{
  "num_hidden_layers": 10,
  "hidden_size": 256,
  "n_experts": 8,
  "experts_per_token": 1,
  "d_expert": 384,
  "d_shared_expert": 0,
  "hidden_act": "reglu",
  "moe_layers": [2, 3, 4, 5, 6, 7, 8, 9],
  "router_score": "softmax",
  "normalize_top_k": false,
  "routed_scale": 2.83,
  "balance_loss": 0.00686,
  "balance_bias": false,
  "router_bias": true,
  "init_std_router": 0.00929,
  "lr_router": 0.000205,
  "vocab_size": 18598,
  "norm": "rmsnorm",
  "norm_eps": 1e-07,
  "tie_word_embeddings": false,
  "optimizer": "cautious_adamw",
  "learning_rate": 0.00108,
  "beta1": 0.9,
  "beta2": 0.98,
  "batch_tokens": [32768, 65536, 131072],
  "max_seq_len": 1024,
  "train_tokens": 279200000,
  "max_steps": 3665,
  "dataset": "wikipedia_en"
}
Below are experts of layer 7 (counted from 0) of a mixture-of-experts language model. Rows are named router (the router's row for the expert), gate (a neuron's input weights, with its number), up (a neuron's input weights, with its number) and show model dimensions 192-255. Each number is 128 + 32 x the weight over its row's rms, rounded and kept within 0 to 255. Numbers have three digits each.
After each expert's rows: "gets" lists some tokens that make up at least twice as much of what it gets as of all text; "mostly gets" lists some tokens that are sent to it at least half of the time. This comes from a sample of Wikipedia text that the model never trained on. Tokens count by the router's weight.

# expert 3
router:102111051174128196141157137137154162139102165112117145138143125155172107135146156152147128119091148140161178130095205126134130113124133127178123137143095093172104120104093176079177130112118135
gate11:118145073132089085161143189147132156136166188087104167143156085149151133113107108149135157087164121159071112174115148083100112150163114124122121078162202146097137082188095144141140163069143110
up11:105156117154075118145159184102159117117164130114184155137150144140130165189114119150151098159198130144098094157169185099093110134136162146178142153125164116035143126132104082145141192061160127
gate12:147116078106079072120111128119083109115104101155090162098155095090112116053140070096119215082154115164172148147146137123126140086135114155101128170069111019099124094118132115123149138166146177
up12:134129111091122087100104184149106166146096105145190131137178124151143101132135080121111189099242080100155134203136131124089171105126175137134077149131152113089086185146153105118137113166108109
gate13:083150157149161102094143137139097183123100150159097138081069181175142167122147127164127167085104117160099158110095132086109146154159131072126190142120117163097112087134110156146131058133131138
up13:106123118215138146149164082101163103163152085098132163124172090132119066126127155100115104147129101114118112172152108189121141117106117150112107143083125153138151175126182093114116167106153159
gate14:060145106097127161151171149153134128171085103135137120140137166122098078126114133092140090176132129030170113113136127103053112154129116088125151112133135091112083115100161130141142120138144134
up14:207138116111122117107131158177094112149144125114150148134127162113189075082091107138105123161060128104174146216214111145112127112083135144147084151167133150112095148147174164116128143139110083
gate15:113102088121134107094161095164107093110151131133113112049166179159155149069136209146149136131118112136160071147073112173133163100129118068108079174109153109125126114159141138156148149105146106
up15:146080182149129162110158114125154185138137084114158174154085147120101067113105088070176130128151177130183181107188174139144111116176144176144117168072113121134134161130168104142137103094073132
gate16:109145114169181126110138110085165138105114123098134144133167136146162079124124141099052137129153115112242092131152089122115121120195133101162141157117112101084143158135151130104152128133132130
up16:112153168144149130061120118084119181085136122131102086135185113112150116166114167165128134078058092156172081116093110218053156144160186061131170091123095112116129183131125113130119131096130110
gate17:139116106154113038109164169150122150131145145110108105101168100062122075134146142115089130115116067138129122059137076075112112096094133154174133144157051156132092156112160089131077069145092113
up17:152209119107160126160134121111129155146101173144112123134103127148164095103180099136140171098186190118158101146118139111194127149155087156058098111138197093206113155205188118112128097115168131
gate18:121120115184166196078092084108121121089150098078104106150118183130118057156083139086167095162104022137193123110110168089120126146137100130147125115119122117121175131117122106150089108167177118
up18:191144122079103090188108117061092120142138079173113125148157115159128161107137116102135180076151151134091090138141090163189146092138114141133164104175137146125190108174127162167144127134129106
gate19:101092075105156125095083169037077107071200201119110149174126132113121102113097128190159081154132100133111165106104147187161108164112137093129097124089152069130116084108119107132105200115207122
up19:118122144169117152111130105175190161135101113153133136121119117166067113132130133062135129109110138141107104136144120163106182043127112156092131179139102125095163120149150146133142119052034149
gate20:127067106203152123112131140121162103138106138156131116126146115048161122080142176163094105097139111143117133142104110172170195092198145103119095114082139123092203142117162143177119108078154161
up20:115157202073150127077182093105126131133195109066127117107123138227122124199087100056131120139122145164149097173122167111102110166102076184102146098170173134140084152147128091077147104144121130
gate21:156156105113099109149128125148122170118139135122127145175098086126081160081099039105151103110132108122154122200135121069130190087144092110110164082188131187119148106113155099157148154133081163
up21:102113036086112101125107189137121104110152080094179122134096136142094168150098099171090129140151172122123095110148100102084120125193116110138086124087086127187169093126119137131107151174158158
gate22:136125132094112125094152101116146097179125078125087151147123125189151122139162111124136126178084153178172095100113130073157079144143080139164119120144098147112076158119120122156102134194131159
up22:093099114136122102055099084113128139188158101155112130097113110156119158178096109115166177160138133185161136092125173075153112133168162104188148084095129178089089179150064115139113120132162182
gate23:140139120181123194150105127180119139101208110099121110130135125092154149111094169162115146108140087161124113146113100181161107114107184073131112115117114077117033093164105137150167092126099120
up23:140133115096139130166119075133143076082056169166142098151130135130097182151138160144177150124130089113126117098120141117132117116113150158089145138137165185113155170092181139094098104174149177
gets: " the", ",", " The", " in", ":", " a"
mostly gets: " British", " Royal", " Western", " South", " Texas", " North"

# expert 5
router:135180125157116161097106120138093125139148088114121095063177090111112066126094142145129112111127137187140157144131118112079098114132139175121141104127146151158173157129081180158129084081053080
gate0:133110132129125062115118172115114174100060124097133135153111161156090126128078121136099123148120156169137115164112156128090139142100143090136084101128122109108150144069150113200074119144158157
up0:115149117117086203121124048126197062161181148157152138083133085138115204096141139143157104127115136095109114119138096087180145109177150156124167121118123123131099116146101133062183148101108074
gate1:136153104145112118148147107085131117123114114158138139119125072130148080092129099135094105137104123134159159176136114116146106179100117138129178124161085148172187188182091123141081078106160105
up1:118113092130141114109174124025134113095135171183116098139172060165154076176111085156083132064073105131153126100106170107135155126075099133134145087069179124155104157107158134135094041163148120
gate2:200150138168120125155177100103131134112131104169134136105131173093167102148116104100098081165133145134174103153126110088238165094158052119182111134122115145132136150064142098108103094137105125
up2:108104107075165097147102138097198076124139111143096174145191131116155116172132123066129156146058170060128137084108142152111126084143139134113192143114062154112142116161168102128138087084183124
gate3:109111146182104178162103129109129140124099124103108163234104121136151170173161222147171175147148131189102100140116120155134136115129054078105117149113145109159101142206146112094143104116145114
up3:129127139085159121114130126177145103118160039106103118143187096160091163064179107122131125162096127156125105181110130108126114146113134141187070118145105139155090166147108072146196135098157138
gate4:140133155126080166098109120082114139138102156115132116104139119137150098117125085163041091163159181111109176172117124108143128160111124152097176106113117128132130124087141114134139158116071139
up4:112107122121117150153087169151149136121111158172132135122139172199123130101216124129114188110124119059111131125118057178073113164180171132107144122168131132162149110185113155138130141164171110
gate5:086092155156127129094172148137111162143144230092118149172108077101088131053203097152078190212076108100117157202163155140113176128112089088145095134128152156146138072139127113164087152130142149
up5:118107138159154133116129127103137121065111117102152196073127099148091150126220100086151168142157080139113142182088198151115138092187141132161154148156150134162100111142139147129101160172130124
gate6:162113162161202122125088125087064079079170160134097180108135136056073109135158150165178118122125143176110088130078178113211188102169107098147132161054105113122113102109129098184189186185117184
up6:188126153097153142097080118138095044148168189162066127140129155065117095110149158146148135120159127158104070116121151143189138103195138116140088167122098113181116088070108091139185144170088152
gate7:115141115172139143187128074083152184158134124066114151140130147143132130095130076095144188124108083164132120082130122151095101099099168132149131158067075151085141124144094127150106126160078149
up7:101133124180140116196112157098153210169133147103137170141141167165119091135132109141124184094116110179140132063123144105093092110141126138159134145101056165090137137152096134167107137154083079
gate8:076099127172103142107129171081131137150167117141099117162128106148131126117090093104167118152109137110123139088127151128134169090113059120073141162087093127112146083119143114156145131120114114
up8:093109141127097070065113177106153149155161090199150141138129104121122125148100095107126119156149119141039139137116154139140127134069107139094181180137103109108132090094226098106172145134127082
gate9:122159107141075151078111103158127188120151171101178123165170154109160163150149147169105140162101139115132112124186107147179097110120115105181091107069088128153113090128084118143128103074049125
up9:113122166160184103134131131135115142146156232138136146104088109151169222109149106136115100088131163096136116146132175083095080115036107131075120174102093094124112162128118144152168168125167126
gate10:111062131110148133106180175086136126079110186112161110164110178104110089119101127083163143096189059165155131127132127159127147125086120094118110141182119169155133140144102123136116106151135076
up10:120173108098072138122109161141132156082108148113083159119151132115027116157134106152152158112164157090158111162128105166150115115183177105111124182094148105126088126117143098088127185125123145
gate11:124092117108158121114135131151123100125125197140150073098174100063199108074066100125131121172124073071182130187093123117178146165097122143106110120100101171124119143114119092113152104152149110
up11:141144147155149110136122112109117166174133070096111161098063161163126152192171140151130163093141133209064095085144119162090118082133151112159124122097064075141110099121144126143027140112132156
gate12:137112082094186108126108096129144157078103161134094132158116093127129153128070126115110206092153097151099125082096161101151137180093156145140095115141092102128091113062114084129099103184172110
up12:100073068127068155136146121182090125170140093122196094127119146154169158117154136189187124145120110148163161153136080180130162143158139087215120092088164125126121144149139134106110154160096119
gets: ",", ".", " and", " he", " was", " He"
mostly gets: " who", " they", " she", " he", " but", " They"

# expert 6
router:159167112071152081062148150055151169136072189114180129114151131142172174131140118110173105146143160116200168130173103122110140156126127122123094160122072131160135173141156132117105138126134172
gate11:093122142140080147156186142139121062147188108142130154076163085165111134049119157152122139170115158093143127087118144097105194067078084156187202111136170114107113094059151169153110144140050143
up11:144102119139119163144085149109136159159169169100129126169081174064171152184132155146099105103137091156189123144059124132103065158139133095133067146106124098121140141200082103134104130147143079
gate12:102111119128138133150122064153102120127115153110107059120125096128097132087110140129083133136133121211155119101121117109169189114179136076098158101075149107133096154147176131129103168172123089
up12:096164171178124127176155061136126072139158102132166135104040149099135129094082225171087118151116145161116108114144132101154145120126150142102181130070100117107133080150202117119120126186108156
gate13:119112114123113100167110170134086113151103137102120163136135102103123084110061116100132100152116132146111126148123091184117112161182109104167136120121109140110067136113083142142154159100121109
up13:133132158137090108144149200156136177171084140150130159136140157118127090137074145100140094168114186106142134201103099116079091151220182103169155127168128154161088152146107118130159124090105161
gate14:123129102140100187086095136118162163126101127129100134158112096066081131115116102153107155120076156133157149152135140114126126144159114131152128100074118119130138129104136116107123072135102060
up14:127122139110090060143154133097195174143100130134137157137150117125142123166200152107150152163148151137123046043166107105151092075100088107129156170162115164091087159185071072118100065127110151
gate15:107221112110055072165108117104147130171142152108098142162113098152120161089104169108143157107081148124163142144119117189124113146091165066112168100109135122120120172160143120077161096171175081
up15:137143033142083127110079106147170099120112148131117190056024123125128120095119114085125101116183120095169192086151126127170109101144203148125053129180116130102114127192116169131088123209106079
gate16:145147137160119184107107154175153091156140051152116148113148121081155052075124165122159125153104145142150122152123098096186094131127102153127145133172132132162131217117165079135146103174112143
up16:165122092117097015094158111119122143164170146167207170131152169163110138167166088122134183117196100138123127082216169121207178152114106140161057166150111113056153115124088145101134132160090080
gate17:120110089099115092169113144091155130143157163128156104105142178081113116120064157104164151068195169170147116139058134116124102104085153127111099084199106102133166186192142143141073104141113130
up17:133081036105126130166184091078132135183135148061173122080129151107172132107135121161151147130171091189073107126118130143092143088143122098176123111138132122156135173121138103112053127068143168
gate18:136090090124151111130133142116101176156098115080124184142101093103110077118196116116103189172127099140177131107157134145140094133095132084167108186155153099104137168176108101119089076109104128
up18:126114141141133119168076188115164052130082110137176123105162158170128124073085122130152147075098200182072091131123116087127122132215115115081157106083150170184149150119157142112092121076123076
gate19:144163093148091128127115119098204096093118064154158156110101019114094164123151144146122105158156135137150099151146138102138116138135183135131124145132114114093088180178112107133171088169119085
up19:153144108149063135116153117128191139080108117155154138111128140159152103099145117141144128139143113118103106079151118138095114105156194178172085147114095167113153170094156125176140115086135074
gate20:143127155095061203136119151167069078132128177150169104087195115116087126120157094119137137129142131139137111111176143107136157116072080166119119151093090114125109158100142126129123220105127090
up20:179118139097117102103068097101116118176153111152047117097183204103119103156062083118094115061097102159078134139099155136142097143137149109119121108117158132147186072138093068125135084130112127
gate21:114111100138097058099115113160119154167095099144172126147139152126145165138116134098106151149148084141134182060100163179141122086115121125078178185166135036137052143143135060100112110135120179
up21:048146068137099170149099189154108113116121142133111175192114145154135084128130085170135117144145155106156116180190142109110071095143152120130119104087088099102118105183117093123115194151149148
gate22:128175069124138121130171153100105174092165153160117129126142162095168125079135025171187165107137136141105162156151087186151118101194094154183115144021147133127076178108128069139143120086125111
up22:138168074098134083123171127105140161095137155173111188165120155102169158087171059166191142125132133125145193155147088148146137124208125154117147156037143152114097192116129107150133102118098139
gate23:167159158231161168165144209139124134159099062175137129160104121131143137148121146103166192081112167136157140052098157038135142094118142098152118107113144185122100129144145133137110119100097107
up23:103060118075135133131154088162118101075197165045118127118127167129107110108129079155114077142179091164080143179162129212134155145113133123108126136118086089170193130138103082127063108142133130
gets: "–", " 1", " 2", "1", " 3", " 4"
mostly gets: " 7", " 6", " 8", " 18", " 15", " 17"

# expert 4
router:141122155158164206178157137164141131126159075095164160133097139147099153093115145109148132179065105087146100089109199125149108101160158127096108130103157102145084147102133112111141118127176157
gate0:140131126117170176162133150205105061104085134106138109140202180071113111078140104100160084143124158117098136112157119114148128132117172168108129143147151215138132174110105127119172171130083171
up0:185156131190142169107153088134195081105096132129135149152057144138179123124136150158097099182074099085108160155111189109114125103124095108171171145111177130204091108093175117141130107099121082
gate1:115132112165170125130128147145174112073183137155103115164124159163211173101113107110148143132165177087163117110138176144134182113133137156120151125107108158152130132128153123109094136153178123
up1:144141104126125193139162117138112118109122079155123118105080060158121113081117101108137111177097158114120106116096117082112092107113091132079145056101159106122053154049154165111116100120119200
gate2:134124135176175165135079196091079184175152187093145081187137127147123146152145126145104110178156140123184148078102102151101086120140178078150089119154118115138171105114086103149154175169186119
up2:127135164142094145168085164143163122168136097181179155111107142137153134137198203151149125172085163101112147201137140108088107091052088096173143117092126172142091178166136169101163103096098128
gate3:113138134167072129043102106083135127158143181155193118121077147126138200167168112117126135170144076153121210110130134143144117072077119111129066164131139061142088089092161178125110131173135109
up3:183126194145170125124112164171133126137129085138143115163070186142140124132168124141142129124157139093080100072114117132125102107145208113132074167150105110128126136113097089139116159125161072
gate4:092118148158174105090136124095141122126128121139129131190152139094162127098099172143116079124091132178157161150113215144135094128117067154121107105150115172166085141138114201111146053104087115
up4:039122087092207096102101100110100091076122141100132134162134121097153082080037169175149112139139133159155144080168156109109117126123095126104149144165115106128098073121126171103125128127131108
gate5:152192168116104116122138115140126113121165115088146083125178072207129114141081106121130147157148196123202065142084154093131092149141125135131101110116106148128115177121106118164110062155124069
up5:165152122139140148162105157152176079120136100129128138114123191103073098076139127110128087055096151119094141160136078148147150123152120107158145169107170147180200113159121084178113129126151103
gate6:132125124106100134124105144082160176110103160131168098094139097131134090162137095150086148113092089125133111170095139097075167133120146135119094127119094128083106093101154178187120166161064118
up6:129153109192073171158136091093104119096122063092097104127132179141146105086104079138129140088075140120078144109084114070110186122118133196107125128174097164145117061087112087133117117110100162
gate7:184169122134106136067096161057160134144075145160096139182079117100116090154139124153090118174073088093137107139124084042058117163120131126129148157126127121107136153199151122167116121066155127
up7:096068095135143134226167158146141109113114137074151194119136147101139072140179144106149114088135139154110107157163147141154138092101137144158135148106144119087190105148150121102131187162142100
gate8:152130147136133109117123148126129143066108132120150093153101153106166112096134179121124125142129131084106121111115132156111136172112119080128157133152118146135119174082165125159049080145140113
up8:105141139124104068100151116131105139149090145079093127178143141103115125200117167187132098091105122118155154117117136112129106160120129154168093155209111167131170155102107131132096033185111151
gate9:110126102125118106147168127069111187150125144115189121160121120171155161174148039091140134122182061154170133062115135160131103136132091110156090154092151184168127128109082097160094126100146215
up9:158192110116032094173141123053103142148168165130176114146095082183130176159112143162100136058125117089208145096084106142063110136114148141142093102123107151106185144159059110119122118111176156
gate10:137167139164135133073109135081110108099099143127118079201120138073144131111121127110106090196080132079158108111093096058134134139084094110192147163095129152103124157127127149090133087113108137
up10:120118128144112068067128095090126149159111113175095114170097141122098110187099126125129136154093164095141133091064106089147134131143080113132185141084101129165032135122136143112135067141121165
gate11:097082121110084154163067033110143135128152088105110189107081112102147151111082111081075050137097079114105127131108105097139150145085141117172097151173079127097158144177138104131161133100109179
up11:189076162137118115111204179114136121080124126100159092066159109113090045105168161172123105126119173169116123119102133165106137052147073120099152114116177105128078187103156117167111077154124106
gate12:106175107106157096119154106099138085099074138120151114164127124157110150113091197144116078063092159085140084051107113121144149146139083121123169081137154103142051134155201120152158137135159155
up12:075142216204159165126149064115114111182129120071158096131105134125134145186106157130116091136064146134077155105130163179093140167148136110175213114161138139139091139130170151133101109135090164
gets: " of", " to", " for", " with", " on", " in"
mostly gets: " with", " became", " during", " after", " for", " including"

# expert 1
router:082159169089077114185145062123145053120158049091121156147056097148137108122152085128098133092126130130108104094139135174128165112073139144146179119123151128087173104117111086108079150192135130
gate11:107112120141093117080117080085088121184082119092141096095143134108057137105134123096111095178090085153152132051074175108132118115184126119135160106108152112149102105134182212158116199145121137
up11:131099151168158138145145173146084172182157105141145131154107146152111198142101091198145136174147149140151133145168121188078139125095123108134124146120185154109153084165162125153109095140102161
gate12:076139075079072138097169156084140110154151128078157098194192127093117114106091143128079140153165084108114128095134092159131127112087167138122139146182148092112143115178051163166137156167113096
up12:127101089114088060198092186165134165119083163162151152092123184190156123180128127131083125121153099081101114092134090114076108115107168124117123086147112100139162170109140108133083134075101069
gate13:071150079137126159146144115168124167126137142201144146139127149133130107104105078144119147093138087138116189091175120094124152132161106109191144119169163149106134139117084104131112115162175109
up13:156115179168131123062139127087123100081073095111114106116101119093113098123165110127116172101124180138145142143124161125125139024136089121159084109069041131136125058152107083135170129114085069
gate14:154152108131117124078127152188091151167121089112175144114182140154124163153118132190113124179160100122128138158127132111154111060132173122127086097170094139066150092078148166128105150094099093
up14:148110137119141121159118118092139146149126168136146143129082148100093098157161131087118145142192114110140140113168164137076119119087071130145127152071196112157062085255109115110137151128135124
gate15:071109075137124138165075135069080215086151127091111177104115091126169110135116124146116134094060137157121143104103119161103149119114137079188133104100172197122119159143169145103120134137114175
up15:076073086110137138146089097136139150096135104085121157118103127163174130169152178098102172080109167168145117070080169139175176155128062132138112145125106147124132159134130163120131110147136140
gate16:140136128104105114134149151062153170181154090158171143161094165170113172106177103171085186132122167123134115088133084089106123159103101139147089155116147157083134146092194099144150077137085153
up16:114140135145106139192160102148089095161105133145121135101124088134101163114162123153143105152165144162165119078084131102152133153151129146150127059097178136125114144200116156149116111121157141
gate17:182126118143132153128176141134117110136211120153157088160099095151068085102168135154150165092113149126144146139139051114136136100096107175135123078123158139155107135140106122099113081185104110
up17:134161126094154129103073137139190119125134141157098136127147124186148099153137110093098164144153090129123141128102138140131076155075160147074097070133086182136139138108116100135093154145128135
gate18:179119102109186095155088135127193128078120114206156146085090147169163141173123125160204113112090120205137195142100163148127166149133114123122129120078151066084087073123138141127153114142152237
up18:140123117167163161181134205133099108130067119143075133140145143115079196104146106174160152104127139171130182166120107145125127150151123130138160097105146137098122143123115145168111180105116125
gate19:149128128141103156154140131122116071122071114092114094193119165127171124120113110145137132152124133140143108109130065148092078107088156086162188136140115134121103145109132148127152164131135098
up19:103127159129138138128108109144147163144151107126172118122108144105113118124113165113144100130119103116090109152169150190189130117169167137138136163135135082130128123135116166168136071128171113
gate20:124146115160122128164156113096143133115156105118119088148132134174132127072119136129056092118099110136153184160149114123099177143103092139115153127149163124110165242066079135148150076084110103
up20:113166102127167079138124074104165087115172147162175112157121094133134138155088167131124124159151046130110159155121140091109124106123115128131128133200185124080130219146115135195182129151144107
gate21:152107119108118142097088144089136103117117143183115157173121126073000100125131099125088118140084129186139099113147170134175180162131067130127104122073146109127111113140142144172118117156104070
up21:193138150155123113129078121160147181202111142129132094145150125140126129110059149162118076138140092116132155146124125173093085178105091174124111139158131155147144142160088165140175096110078125
gate22:161096121142166143142161124117108176134161081131096182104139132151146177117144126137170147094090097125201137103113135161160163183144117133146190129100120074106106160065102166135136133132143163
up22:140168164103158167092124148134120110105118132127132148121102106083144113152145114105111139184115134131129118126138121096081131097134137164113115095153140092177092138122124194143212203087209163
gate23:117083081124111098137135112068145097131092101089133151107125180116125137114106095183098132123077115198043115152152124106103149115091111173138102134145058068155137099091106127095151144070144107
up23:082166125094150097132086131147123135127133127089154179161130139081227085111123142140150128112135133155118105083143098106145069136149120129178131117105192152118150121144138117131171132104140156
gets: "\n", "-", " a", " first", " an", " re"
mostly gets: " top", " medal", "year", " full", " un", " ex"

# expert 7
router:115098074131123127164138143102125141166154180117126066116158154129094101124166140194149124150156095087060154142099119073108093165187166118155125192155203168124056168152097143144068157052120123
gate0:152143108124072055148111100138100087160150150091188095158162121149152146086085134140131101193172111109100085117187207111114142110106129138147118135087159120145073073070162168154057165106113197
up0:177121111118133162155111105175139144111092140068060086129141133186175104144155125131085150062084128121116117168068114092082144098179110139075105108111116092152152174129118118134149102116071126
gate1:162127091122156091163095143079142171102189164129138076179133193119197141114146120146123126206133099132126172117129096120071126172177092152168115097161116135105089125145134122164116146107174117
up1:117153113150148254093116111158111139082099142100161138135124054179188075119160065096103147172206120106130160139149098155107153090135101142138105169082115167184127122107154201147080124088122120
gate2:097092085131127202081109157128124120100145115154100179045141128035109036054100146143077133099171117154101118094175203185095126092138147091154151090111156098103105159110150155119057129127154178
up2:149153085163132115154130032096153094137092141120125138049132107172133176113117123115119132124137161087124134108145134112178179131177128103075064135120128170162119127137205134162125133109133117
gate3:155163088178153120205089178152148097116145186202146151138125101151090099158149118126163092107148138147164155100148156121132140158112151078178086103132129133142152131161150085053105154152104124
up3:126143114180155138125140177137079080062090131148149143149111087181093120098122128113112056094138139143121104121118156051150169144158136143157125126191125126107128070130134091148127170132149149
gate4:114071127236115116095110141135147111124121141099097139116164159080113127171173142127120129156172092138164169140112107147086127095153115107208144111153080130110112158192180139172099097112138138
up4:114141156170123063158126136118131144132135104165109174097092158152105092118125110175186108127146101185145181134082128114116171129100137150067174168089161182142158089123135126126147152117139136
gate5:111178125198134125174171125208183142124100115115121192160080177122136150090136143152183130137068138114166152124069098146120227101104140170059126099138110171128157138157087145127121174175100129
up5:167128150089136192065144110094052148087105148150121138166101152188091098142071120126126134069128137177126113096143142120139089132084103119159087125095121097113054167105125097136080109171058118
gate6:131133155172210140164056166083087118130117120092132094116157120109125103117126118105114120120152187183128136081169111122069124117174141103188074105117078128128085096121127078152116131108122135
up6:162121211203149128164071145145123132156110093123151130109164118129129148150198096118148138141129146205103142169136097133100180079199150132108138127097074158132080116165121046119142149108139138
gate7:148087102093124121146126137145108185154134089130081178130129138086065101107093142130059106173082080121114161111154158144140103072099122073174168153134098180105145095141132132072143107140090142
up7:173201126150102104105059154087204155110105165182107128150097127162106113166140120112159169090157172093138129115140084127172125190114104196102060124137091114127117088112140093177131198161153183
gate8:156149082104086119129113138198127147106077173102135159083143163074153138125113176122064059145147161116092065150136051152156141069137121123192112120130135107078119119085128111140118174141169161
up8:147098099128135177226172068127157105112114134153126119147144124178120141043144116121154111147172144115127084160123150152173140132118123115083079141077142102080142075139146055182055188166141116
gate9:140147138155138095120112101129132124071164166097147142069093161088147082211102100103163181134135126105151121141114079142169148115040203162098153117091116125097182103129088125149156125102114140
up9:098100144112169151124145160134131103083163139041158116087072119126112134140132081126101076145104165125131121061125197183179126122147118129124170157149156078191135128059052129116074155115091151
gate10:069131102134088144102117140124128082186127162143136201096135153108173143089118168103118085098110125141134153114073145113146105087101077154147152125187127115101083149101166166157184091120143130
up10:060079080145125160196158171154140134165109119136153195139126134110164134110131165094183121080124137115132189081082177140131118155188102130153140094123149102149189141141166116110159108107088176
gate11:032106170132155158088134150097163142066123174179095149117134191139155124115136183159128129166132100155111111085070196138096149141168090078112057178160090119141161119103093084115142104120117162
up11:095113106124126124113111161112135064188172151109171124152085135128125144093134115182096085102128087173119104111150089179220132074156164066130114102158147171060145109153152127151090176136117068
gate12:133125151177167164176104177077134114127171121113094070095152157101114170130142203094146141177180156093175122073090136093157104169118113179135098163102178123123110123137142068158117165140150128
up12:126082117159148140093094107131083159155132175100165121097182083158158134133152071124100175140103191150115191093123130208157156122175171113143094126148165126140078132072096103149161173147154067
gets: " |", ";", ")", " /", "|", "i"
mostly gets: " FW", " Racing", " MF", " —;", " ESP", " Animalia"

# expert 2
router:173067155118105079120018194151094161113175128178092137123152168071098095172119140142083182088159069158139070133119094140159147111091121080116116052144132085065107101134147092118127083194143082
gate11:135126147115096095157078123070130153129130130152107181113103144111087144092125128130102163108147126170069154126125086133150144104125106082121077102123129101158146090125190118151078065122117085
up11:182115105139141086123145122148101094146108190133191159131173070117144124125161152151106118124106117076176148085134106096134159100169078110133173172105144138122134179128093111138134155106140143
gate12:153164092191112169084160122128165144194104124131139123132078102158096119172165161110126092146118068136159129164144132157131142121160149096117121119126159067183115085140125139152076110153168150
up12:156156115190123138087135156135096080132101171169091122066148114077102143140080156125091161106132119152118109159127167148135158091180137139134115096138123066115143076149090107131163106168164119
gate13:152101144107152143111073076114133092130133081139116120120135129123148093123093138096099142180144103147108121109053163141196143123151136115171219168081118166118112189167131071155127167130108161
up13:134074129139136156138098027132056059091088135134142110104127149097141135127096155134110058140111145108158065124070161142191152095175143105175137092091123066085144193089135107122111087156136114
gate14:093083137114165119140121092126146168157139140109185152171118102150142152109132123086112162129077126116143182088144071155137125149124088099150140087118111160087137192113182099161062143138111144
up14:207111107110171135188134101124104133123165141118111144068126133141092127086118118090120156128164103168104133093130115117131155098107140151133093119123107125056128150134068165087118122134115099
gate15:102112119150183106160108163098162144176149178070126136146185141133124126133163102118096173121130126111133188193120067116103117146127113063161052134139110114143135088125157109152096123121126141
up15:089151165074091139158126056115102169121106135131121093221048152178115153130178125094151131125074100179134088151102119078164091161076086095120113128084068127150152186089106093130086132074109161
gate16:141174156153121131123122136096117139037092114144136129129136134175152126136153146091143112131142120154132106050096046114124181058141131119118115163155097121164162093082072109193085108161130117
up16:149152203074116156157143148188113107125158140160164174105164159087147094163103204137124091161125135159128102182038129131109107120165135155135077144096150137126119137150084108147121162126119133
gate17:087151121135134132107170113131127086198157139139114128088153124153125099118096153119085137164141152139144135113073158064132083099106147145126152155130116171174139136137129107104145134137113149
up17:191109143161113073117072143148105101085088156113108118082157149186048154120051186117133106143146127136151094047081174073168120132125162092107155138159137159152139133153174125119137149169177138
gate18:098109147132154083139150185123113130153171157137152139151125130047140126148100139125173147170141109077140120206131156150112085112133129158115113107133124072135173116146175161119107159099096130
up18:124145115100094170183098119154087128107148171136138184091076134119129036127153159187132123132142156122125101141151129127142134057139119085148094086121185072139101063113077052131179191116124114
gate19:137106161141141148119049130075112122142170124107119127115134112126125148131072151144166180145109112129147119154118096166123081068143116172136129120127169119096154111082160110137154120147091078
up19:121121102126137097125167138149143160151056140101148032141133132142094101124130109143151167140139099145079170097085135098090116072142142136128080119126105162162122175113105109114155139116102144
gate20:151133152166109126105105174110146125100132145173142149112106117127144129123150123134140158153095147133130100154158133100118136177107125088049138086090143140149145106152113120119134111172116135
up20:141178133157134094094080146096079085121138164131162153105133083152136129133159122126105102117107105107146148166130173161113155159164112041128110146105162142166154129142156132147121117150155112
gate21:112119115137099085183111193112150124129152177215164139166124199083133152113096158126081124183120155121155121045116135121107092108118087166139141154131130083118107119139127067141148082161130156
up21:146166161114155168161120122119131112072209132122094112109103132134110105100085118144091159128134121145138108135069051156214192106102113148101143144113148109137156150134161152148173083119093096
gate22:158105096116133123117130155103092146128118087085156093146097146069081179102138133132089187146077194152139116122115108134109165150162166143079136086117181092093129126142111147172082144145120095
up22:164122102088143140163102174096132151161072144159131154125088106145136091106128128136128129123123222143099177114122124111143118143144114122139121191139133095108171200068080100107144142177085168
gate23:099134098127205099071091131127155113139159097108126123132150110088078116084097160132116073117059170102152136174178116097147125150096069128145105122109154097141128152128188107186092216109126141
up23:135176087093151094140127135141131152117123078122143130126097161143065135135073148092150101126071185125112143131154144118125094148089139154154133114162138073066089114140161140081085108145108143
gets: "\n", "-", "|", "==", " ", "″"
mostly gets: "″", " %", "|---|---|---|", " Candidate", "|---|---|---|---|---|", "|---|---|---|---|---|---|"